{"routed_scale": 1.0, "balance_loss": 0.000169, "n_head": 7, "seq_len": 1024}
Below are experts of layer 5 (counted from 0) of a mixture-of-experts language model. Rows are named router (the router's row for the expert), gate (a neuron's input weights, with its number), up (a neuron's input weights, with its number) and show model dimensions 224-335. Each number is 128 + 24 x the weight over its row's rms, rounded and kept within 0 to 255.
After each expert's rows: "comes after" lists some tokens at least twice as common just before its tokens as in all text. This comes from a sample of Wikipedia text that the model never trained on. Tokens count by the router's weight.

# expert 17
router [ 90 160 122 123 109  95  90 160 121 137  88 144 142 157 178 135 117 154 125 106  92 135 124 129 123 148 104  96  94  93 149 128 136 107 100 154 140 130 114  95 128 131 107 127 122 166 125 134 142 122 153 116 128 118 145 134 106 106 138 139  98 127  97 125 164  98 178 107 155 139 118  95 157 117  97 128 134 135 116  93 124 106 151  94 143 125  84 142 179 111 146 114 151 137  96 163 135  92 142 162 123 136 101 159 126 123 129 122 108 167  84 157]
gate0 [129 181 133 152  91 122 147 104 139 127 155 146 126 119 110 111 140 162 152 139 147 141 148 177 128 179 182 160 171  86  94 118 129 132 129 102 103 161 112 101 148 121 140 141 103 132 141 102 102 117 100 101 139 141 145 153 126  97  92 105 121 205 150 136 129 149  95 127 116 132 169 128 159 151 124  92 148 127 117 100 178 102 134  96 117 132 123 112 148 119 142 120 125 110 150 108 100 107 186 158 141  87 112 115 124 121  84 140 106 136 119 169]
up0 [142 112 123 100  95 131 135 158 144 173 111 111  88 135 135 142 152 136 158 129  86  75 119 108  98 107 129 139 127 121 125 138 147 118 112 148 162 122  99 126 119 100  88 133 139 160 107  98 121 134 142  81 138  97  89 116 146 156 118 176 130 118 137 153 152 156 169 107 117 124 143 134 103 127 184 121 149 156 134 127 151 101  73 133 147 104 132 127 144 127 123 137 133 151 119 136  92 107 162 151 149 115 149  91 134 105 158 127 116 150 130 175]
comes after: " of", " in", " to", " was", " for", " and"

# expert 4
router [113 102 173 122 114  87 135 108 118 111 131  82 167 186 150 135 120 145 119  91 110 136 126  92 145 142 112  89 181 132 131 157 138 129 111 110 145 125 145 115 148  87 128 157 115 157  60  97 163 138 150 120 133 106 148 176 135 114 131 117 131  72 113 152 159  87 112  90 102 122  92 116 119  85 119  93  86 111 137  87 126 130 134 148 158 138 108 170 142 100 139 130 147 112 147 152 139 139 159  84 142 131 152 122 115 112 133 165 168 116 102 130]
gate0 [ 76 132 110 141 149 117 114 108 110 135 133 129 169 125 155 173 137 185 114 103  93 104  83 172 127 122 101 119 117 162 118 173 146 130 148 140 110 109 152 151 167  64 151 120 161 142 109 135 111 114 137 133 126 114  79 162 134 150 164 148 140 128 110 141 122 135 134 155 138 146 124 161  92 111 161 108  88 141 111 139 105 143 150 148 125 174  96 147 124 147 123 128 122 130 124 114 170  90 172  93 144 124 113 117  80  76 143 155 150 108 134  99]
up0 [141 116 113 139 144 122  86 145 117 130 146 158 124  96 148 142 101 106 136 138 101 123 128 120 142 106 121 114 149 185  87 133 127 118 143 105 125 122 164 107 114  93 149 138 117 141 127 107 127 102 164 111 173 124 124 107 170 109 140 169  97 135 150 149 107 135 137  96 115 132 132  94 140 131 104 106 157 114 134  95 146 100 119 108 155 150 116 101 129 155 104 113 176 156 131  85 145  92 128  95 117 106 116 144 172 119 140 104 136 158 115 110]
comes after: "-", ",", ")", " (", " •", "),"

# expert 9
router [140 108 144 135 135  94 131 124 140  97 109  96 160 150 144 126  93 159 141 130 119 137 115  97 146 156 135  79 115 132 138 170 138 121  97  91  99 122 128 104 103 123  94 155 145 151  96  87 111  85 155 128 137  84 128 157  98 127 135 135 132 109 109 100 126 126 121 104 136 105  94  81 156 152 100  97 116 148 103 114 115  88 119 119 119 109 132 153 159  95  85  80 169 138  72 146 112 121 139  78 128 123 124 138 133 154  97  92 148 109 124 139]
gate0 [127 156 112  81 135 123 135 105 123  89  91 111 163 115 102 112 102 147 131 109 191 156 163  99 135 110 171 118 111 119 114 146 136  98 117 131 124  90 147 139 132 139 124 170 133 153 139  89 115 137 104 128 105 116 114 157 149 128 109 113 113  75 133 111 128 140 179 137 115 118 153 122 152 108  98 111 111 152 111 166 121 137 123 133 117 135 119 135 137  97 100 122 137 129 140 165 103 133 135  91 130 131 118 141 121 104 140 111 165  98  75 103]
up0 [151 146 145 145 159 162  86 141 149 127 135 106 119 104 128 136 129 105 118 157 124 148  95  88 149  87 114 118 149 133 147 119 111 113 125 108 110 141 125 127 143 122 120 139  93 125 106 110  98  95 160 165 182 152 115 111 108 116 101 128 165  99 105 139 138 124 154 100 103 120 144 144 130 144  99 149  63 132 154  96 143 122 125 142  76 144  76  91 138 146 100 108 149 164  81 136  78 130 150  33 146 128  89 115 135 125 141 163 125  92 148 138]
comes after: " was", " to", " is", " and", " were", " be"

# expert 2
router [ 83 142 101 153  92 113 105 159 129  93 117 113 130 167 120  68  83 136 135 112 105 125 151 116 157 159 149 107 147 133 106 183 165 157 130  68 154 118 153 108 154 150 105 110 114 123  48 109 145 107 152 140 130 129 125 144 125 122 114 164 133 104  92 142 135 128 115 101 140 155 124  99 120 120 116 109  98 136 140 120 112 116 134 148  97 146  88 110 145  79  91  90 152 154 146 182 144 140 134  92 129  97 133  94 128 109 118 161 136 157 121 121]
gate0 [128 148 105  98  87 144 158 135 114 144 115 133 139 144 140  90 110 125  92 111 107 120  98 155 125 127 128 115 162 116 164 119 173  93 107 119 127 119 108 100 108 128 145  95 172 125 127 112  91 123 143 139 104 138 138 144 112 152 102 110 125 170 140 121 157 139  99 125 108  94 110 125 157  94 117 138 142 161 132 143  99 110 128 148 155 127 118 137 111 178 127 145 115 137 116 126 149 144 151 165  83  99 142  45 145 119 141  95 151 126 103 112]
up0 [146 141 145 114  76 115 132 162 111 128 116  82 116 167 155 137 127 180 119 122 135 122 122 138 135 158 146 147 138 185 144 134 149 113 143 139 115 137 167  93 122 141 142 120  90 126 128 152 141 113 129 111 148 128 116 126 148 139 123 137 153  96 159 135 145 184 138 123 105 106 143 114 163 157  96 116 150 112 123 185 133 122 133 124 146 149 144 111 124 114 103 140 151 104 118  92 151 141 121 177 130 142  94  75 172 106 136 118 143 110 133 133]
comes after: " |", " S", " C", " N", " B", " P"

# expert 16
router [138  87 151 112 117 110 147 133  91 137 121 108 162 175 138 137 105 167 115 120  60 138 158 122 161 203 140  74 134 132 141 164 144  82 120 105 131 113 168  99 152 112  76 132 108 178  82  98 148 132 166 104 140 128 111 173  94  82 156 134 125 118  86 136 150 136 141  94 148 113 123 134 100  95 116 129  92 128 124 141 132 140 117 139 151  90 118 115 133 128 137  88 137 135 124 120 130 136 148  94 102 129 115 114  84 116 131 118 123 124 129 138]
gate0 [129 113 110 130 133 105 114 145 126 138 142 127  92  95 190 135 148 133 157  89 158 138 139 131  59 128 169 135 157 117 154 143 125 128 152 127 120 109  88 121 145 111  95 128 131  95 116 106 174 165 153 130 121 138 131 110 114  69 137 104 109  99 126 126 133 114  96 107 137 166 135 149 129 125  89 137 156  93 150 169 140 173  89 179 162 166 129 100 119 138 133 122 119 136 165 122 104 102 126 144 189  92 130 157 118 118 115 120 147 133 122 107]
up0 [120 128  97 135  90 114 129 177 142 130 120 152 116 125 155 135 100 124 110 120 142 107  81 137  93 137 135 149 122 131 138 100 123 171 136 104 115  89  93 134 137 128 112 165  99  74 108 106 129 124 150 111  93  98 148 106 101  87 150 177 123 138 130 117 147  94 109  86 154 157 117 181 146 146 122 145 101 115 156 145 155 105 108 172  90 182 121 118  95 141 168 154 113 144  97 134 109 138 128 112 172 124 142 138 114 178 108 147 133 145 149 106]
comes after: " |", "–", "|", ".", " (", ":"

# expert 0
router [102  98 135 105 112 127 142 131 136 132  89  97 157 157 135  99  57 136 162 116  93 132 112 130 134 160 118  89 159  89 111 141 125 122 142  98 108 121 137 109 154 111  98 135 121 119 102 159 144  79 122 108 155  76 162 173 145 105 143 139 144 108  96 110 146 144 137 132 159 127  75 126 107 161 104 119 109 121 115 114 111 103 114 152 135 122 165 133 161 117 101 111 133 136  79 141 151 152 144  56 148 132  88 146  85  94  99 107 159 145 135  96]
gate0 [159 136 174 137 122 133 138 118 156 117 141 133 181 140 116 125 128 117 106 149 146 122 126 148 128 146 164 113 114 131  83 111 162 142 147 124 129 138 126  98 152 138 116 108 130  69 104 109  93 130 140 140  89 154 158  93 171 144 102 112 119 107 143 139 115 106 141 108 164 133 140 159 104  97 137 133 144  72 153 184 132 122 120 138 129 100 115 146 159  87 105 121 134 141 129 138 159 148 116 136 127 142 157  93 130 162 137 122  90 114 119 144]
up0 [139 114 120 109  83 124 131 143 172 141 134 138 105 120  82  85 134 139 116 128 133 131 111  83 136 121 127 181 113 130 137 126 113 119 123  89 130 124 124 121 105 141 145 113 112 113 142 118 143 128 145 116 157 125 137 117  85 139 176 143 120  98 136 161 113 114 100 183 106 126 147 142 137 115 143 118 161 133 155 153 123 141 106 101 133 114 138 143 167  88 104 115 163 125  93 171 151 131  76 100 143 127 130 161 162 140 179 163 138  81 123 116]
comes after: "\n", " ", ")", " 0", "%", " 1"

# expert 19
router [103 123  81 109  79 127 125 153 105  93 110 115 136 146 152 121 139 127 143 116 106 141 152 125  95 119 151 104 149 122 102 126 131 100 112  84 166  90 116 100 171 133  94 130 130 106  87 125 148 128 118 127 147 129 142 143  77 100 120 135 110 112  91 147 201 128 146 142 132 139  78  94 101 114  95 122  84 147 160 100 151 121 122 141 104 123  82 164 118  88 116 124 154 165 117 196 144 142 168  75 128 124 123 137 139 115 143 129 162 196  98 132]
gate0 [213 108 127  85 125 144 159 134 119 141 160 144 165 120 133 143 157 154  67 109 136 117  93 159 171 143  93 157 138 137 132 119 158 125 134 105 131 145 103 127 142 156 121 148 142 150 124 137 114  99 124 118 164 123 113 132 127 105 117 149 121 141 127 116 128 127 109 116 152 169  80 128 131 131 113 104 129 116 130  86 138 123  98 127  99 103 141 149 157 165 137 124 135 117 131 151 176 116 153 128 118 130 138 120 135 153 159 155 134 124 170 128]
up0 [111 156 128 129 142 135 118 142 123  99 115 148 144 102 115 172 152 136 104 136 149  69 135 166 117 138 161 152 163 144  79 125 176 127 107 135 141 110 127 117 123 149 114 167 118 138 131 121 142 129  93 130 122 143  92 134 112 131 100 137 134  85  99 126 121 143 132 146 100 127 111 106 126  94 115 131 155 106 160 140 141  67 129 148  90 120 155 107 162 164 100 115 124 100  92 123 108 133 129  93  98 119 123 163  75 119 133 123 124 117 136  96]
comes after: " |", ",", ":", "-", " of", " the"

# expert 11
router [100 135 133 144 100  81 111 111 123 136 107 123 168 171 142 131 103 160 150  99 100 116 152 172 164 200 115  79 119 120 122 174 169 133 122  90 162 128 124  91 120 120  74 154 124 151  74 114 147 123 129 133 127 100 143 120 147 101 165 134  95 147 132 124 167 149  93 104 141 118 124 116 135 103 106 109  91 104 122 142 132  96 122 140 136 111 121 140 136 124 122 129 174 142 113 168 124 151 142  94 103  98 119 128  97 112  80 106 129 131 139 156]
gate0 [ 85 110 135 140 131 162 161 138 113 146 133 124 141 150 129 124 125 127 159 130 117 122 152 157 109 111  81 169 105 110 154 154 126 149 108 153 113 145  90 135 164 109 116 125 108 159 141 151 163 162  88 168 132 134 129 116 127 155 118 163 142 120 138 103 142 139 126 119 123 124 142 130 137 113  83 133 160 129 108 145 177 117  89 121 146  91 128 153 118 129 171 157 127 116 107 133 106 111 127 115 105 125 119 145 157 175 133 126 113 147 145 115]
up0 [165 125  84 186 156 127  94 111 144 148 146 169 144 175 132  74 104 170 146 116 128 149 136 118 128 140 107 180 146 108 110 114  84 143  87 115 136 114 135 134 150 147  70 112 106 103 146  97 110 142  96 140 109 108 159 158 145 125  91 129 114 130 149 174 181 127 106  72 110 155 116  83 118 155 121 128 160 178 128 146 116  77 122 140  66  82 152 109  83 149 131 141 137 117 134 128 122  81 116 137 126 147 127 157 133 105 113 119  99 111 128 127]
comes after: " |", "–", ";", "R", " ", "/"

# expert 6
router [120 107 139 137  98 126 105 123 101 136 102  82 144 158 125 115 132 129 162 128  93 126 120 152 170 173 115 104 115 134 129  93 164 141 130  93 148 109 175 115 152 119  92 148 142 136  83 136 104 133 118 152 168 109 163 168  64  83 156 140 122 110 102 105 137 122 127 108 126 122  96  94 123 153 118 125 109 119 105  82 120 111  87 141 139 144 102 137 118  88  96 111 156 201 133 147 127 118 163  76 142 125 150 139  69 124 107 128 161 108 105 118]
gate0 [162  80 134 161 140 167  86 103  78 149 106 108 126 114 108 212 125 160 158 121 166 118 126 117 126 128 143 126 123 153 161 138 124 141 155 124 140 123 162 124  75 104  92 127 124 151 164 141 141 165 113 136 147 148 117 180 160 127  87 139 107 148 122  97 125 164 150 116 156 120  81 147 131 172 104 127 160 116 124 111 113 110 119 155 153 115  94 132 136 120 127 120 107 116  94  97 129 147 134 132 133 154 111 122 146 140 146 162 120  94 159 143]
up0 [138 116 188 120  90 136 141 158 155 106 139 153 152 114 108 134 163 132 107 133 116 165 168 162  98 131 129 137 150 119 148 106 174 141 131  88 157 114 111 114 119 142 171 178 166 145 152 135 118 158 131  77 150 112 117 117 119 105 130 178 161 157 147 123 106 142 132 143 122 103 113 151 155 151 135 107 121 148 101 122  90 122 137 140 122  98 117 141 119 168 130 126 130 149 128 151 135 128 118 166 144 149 140 139 125 160  64  90 130 129 176 106]
comes after: " the", " a", " The", "'s", " his", "The"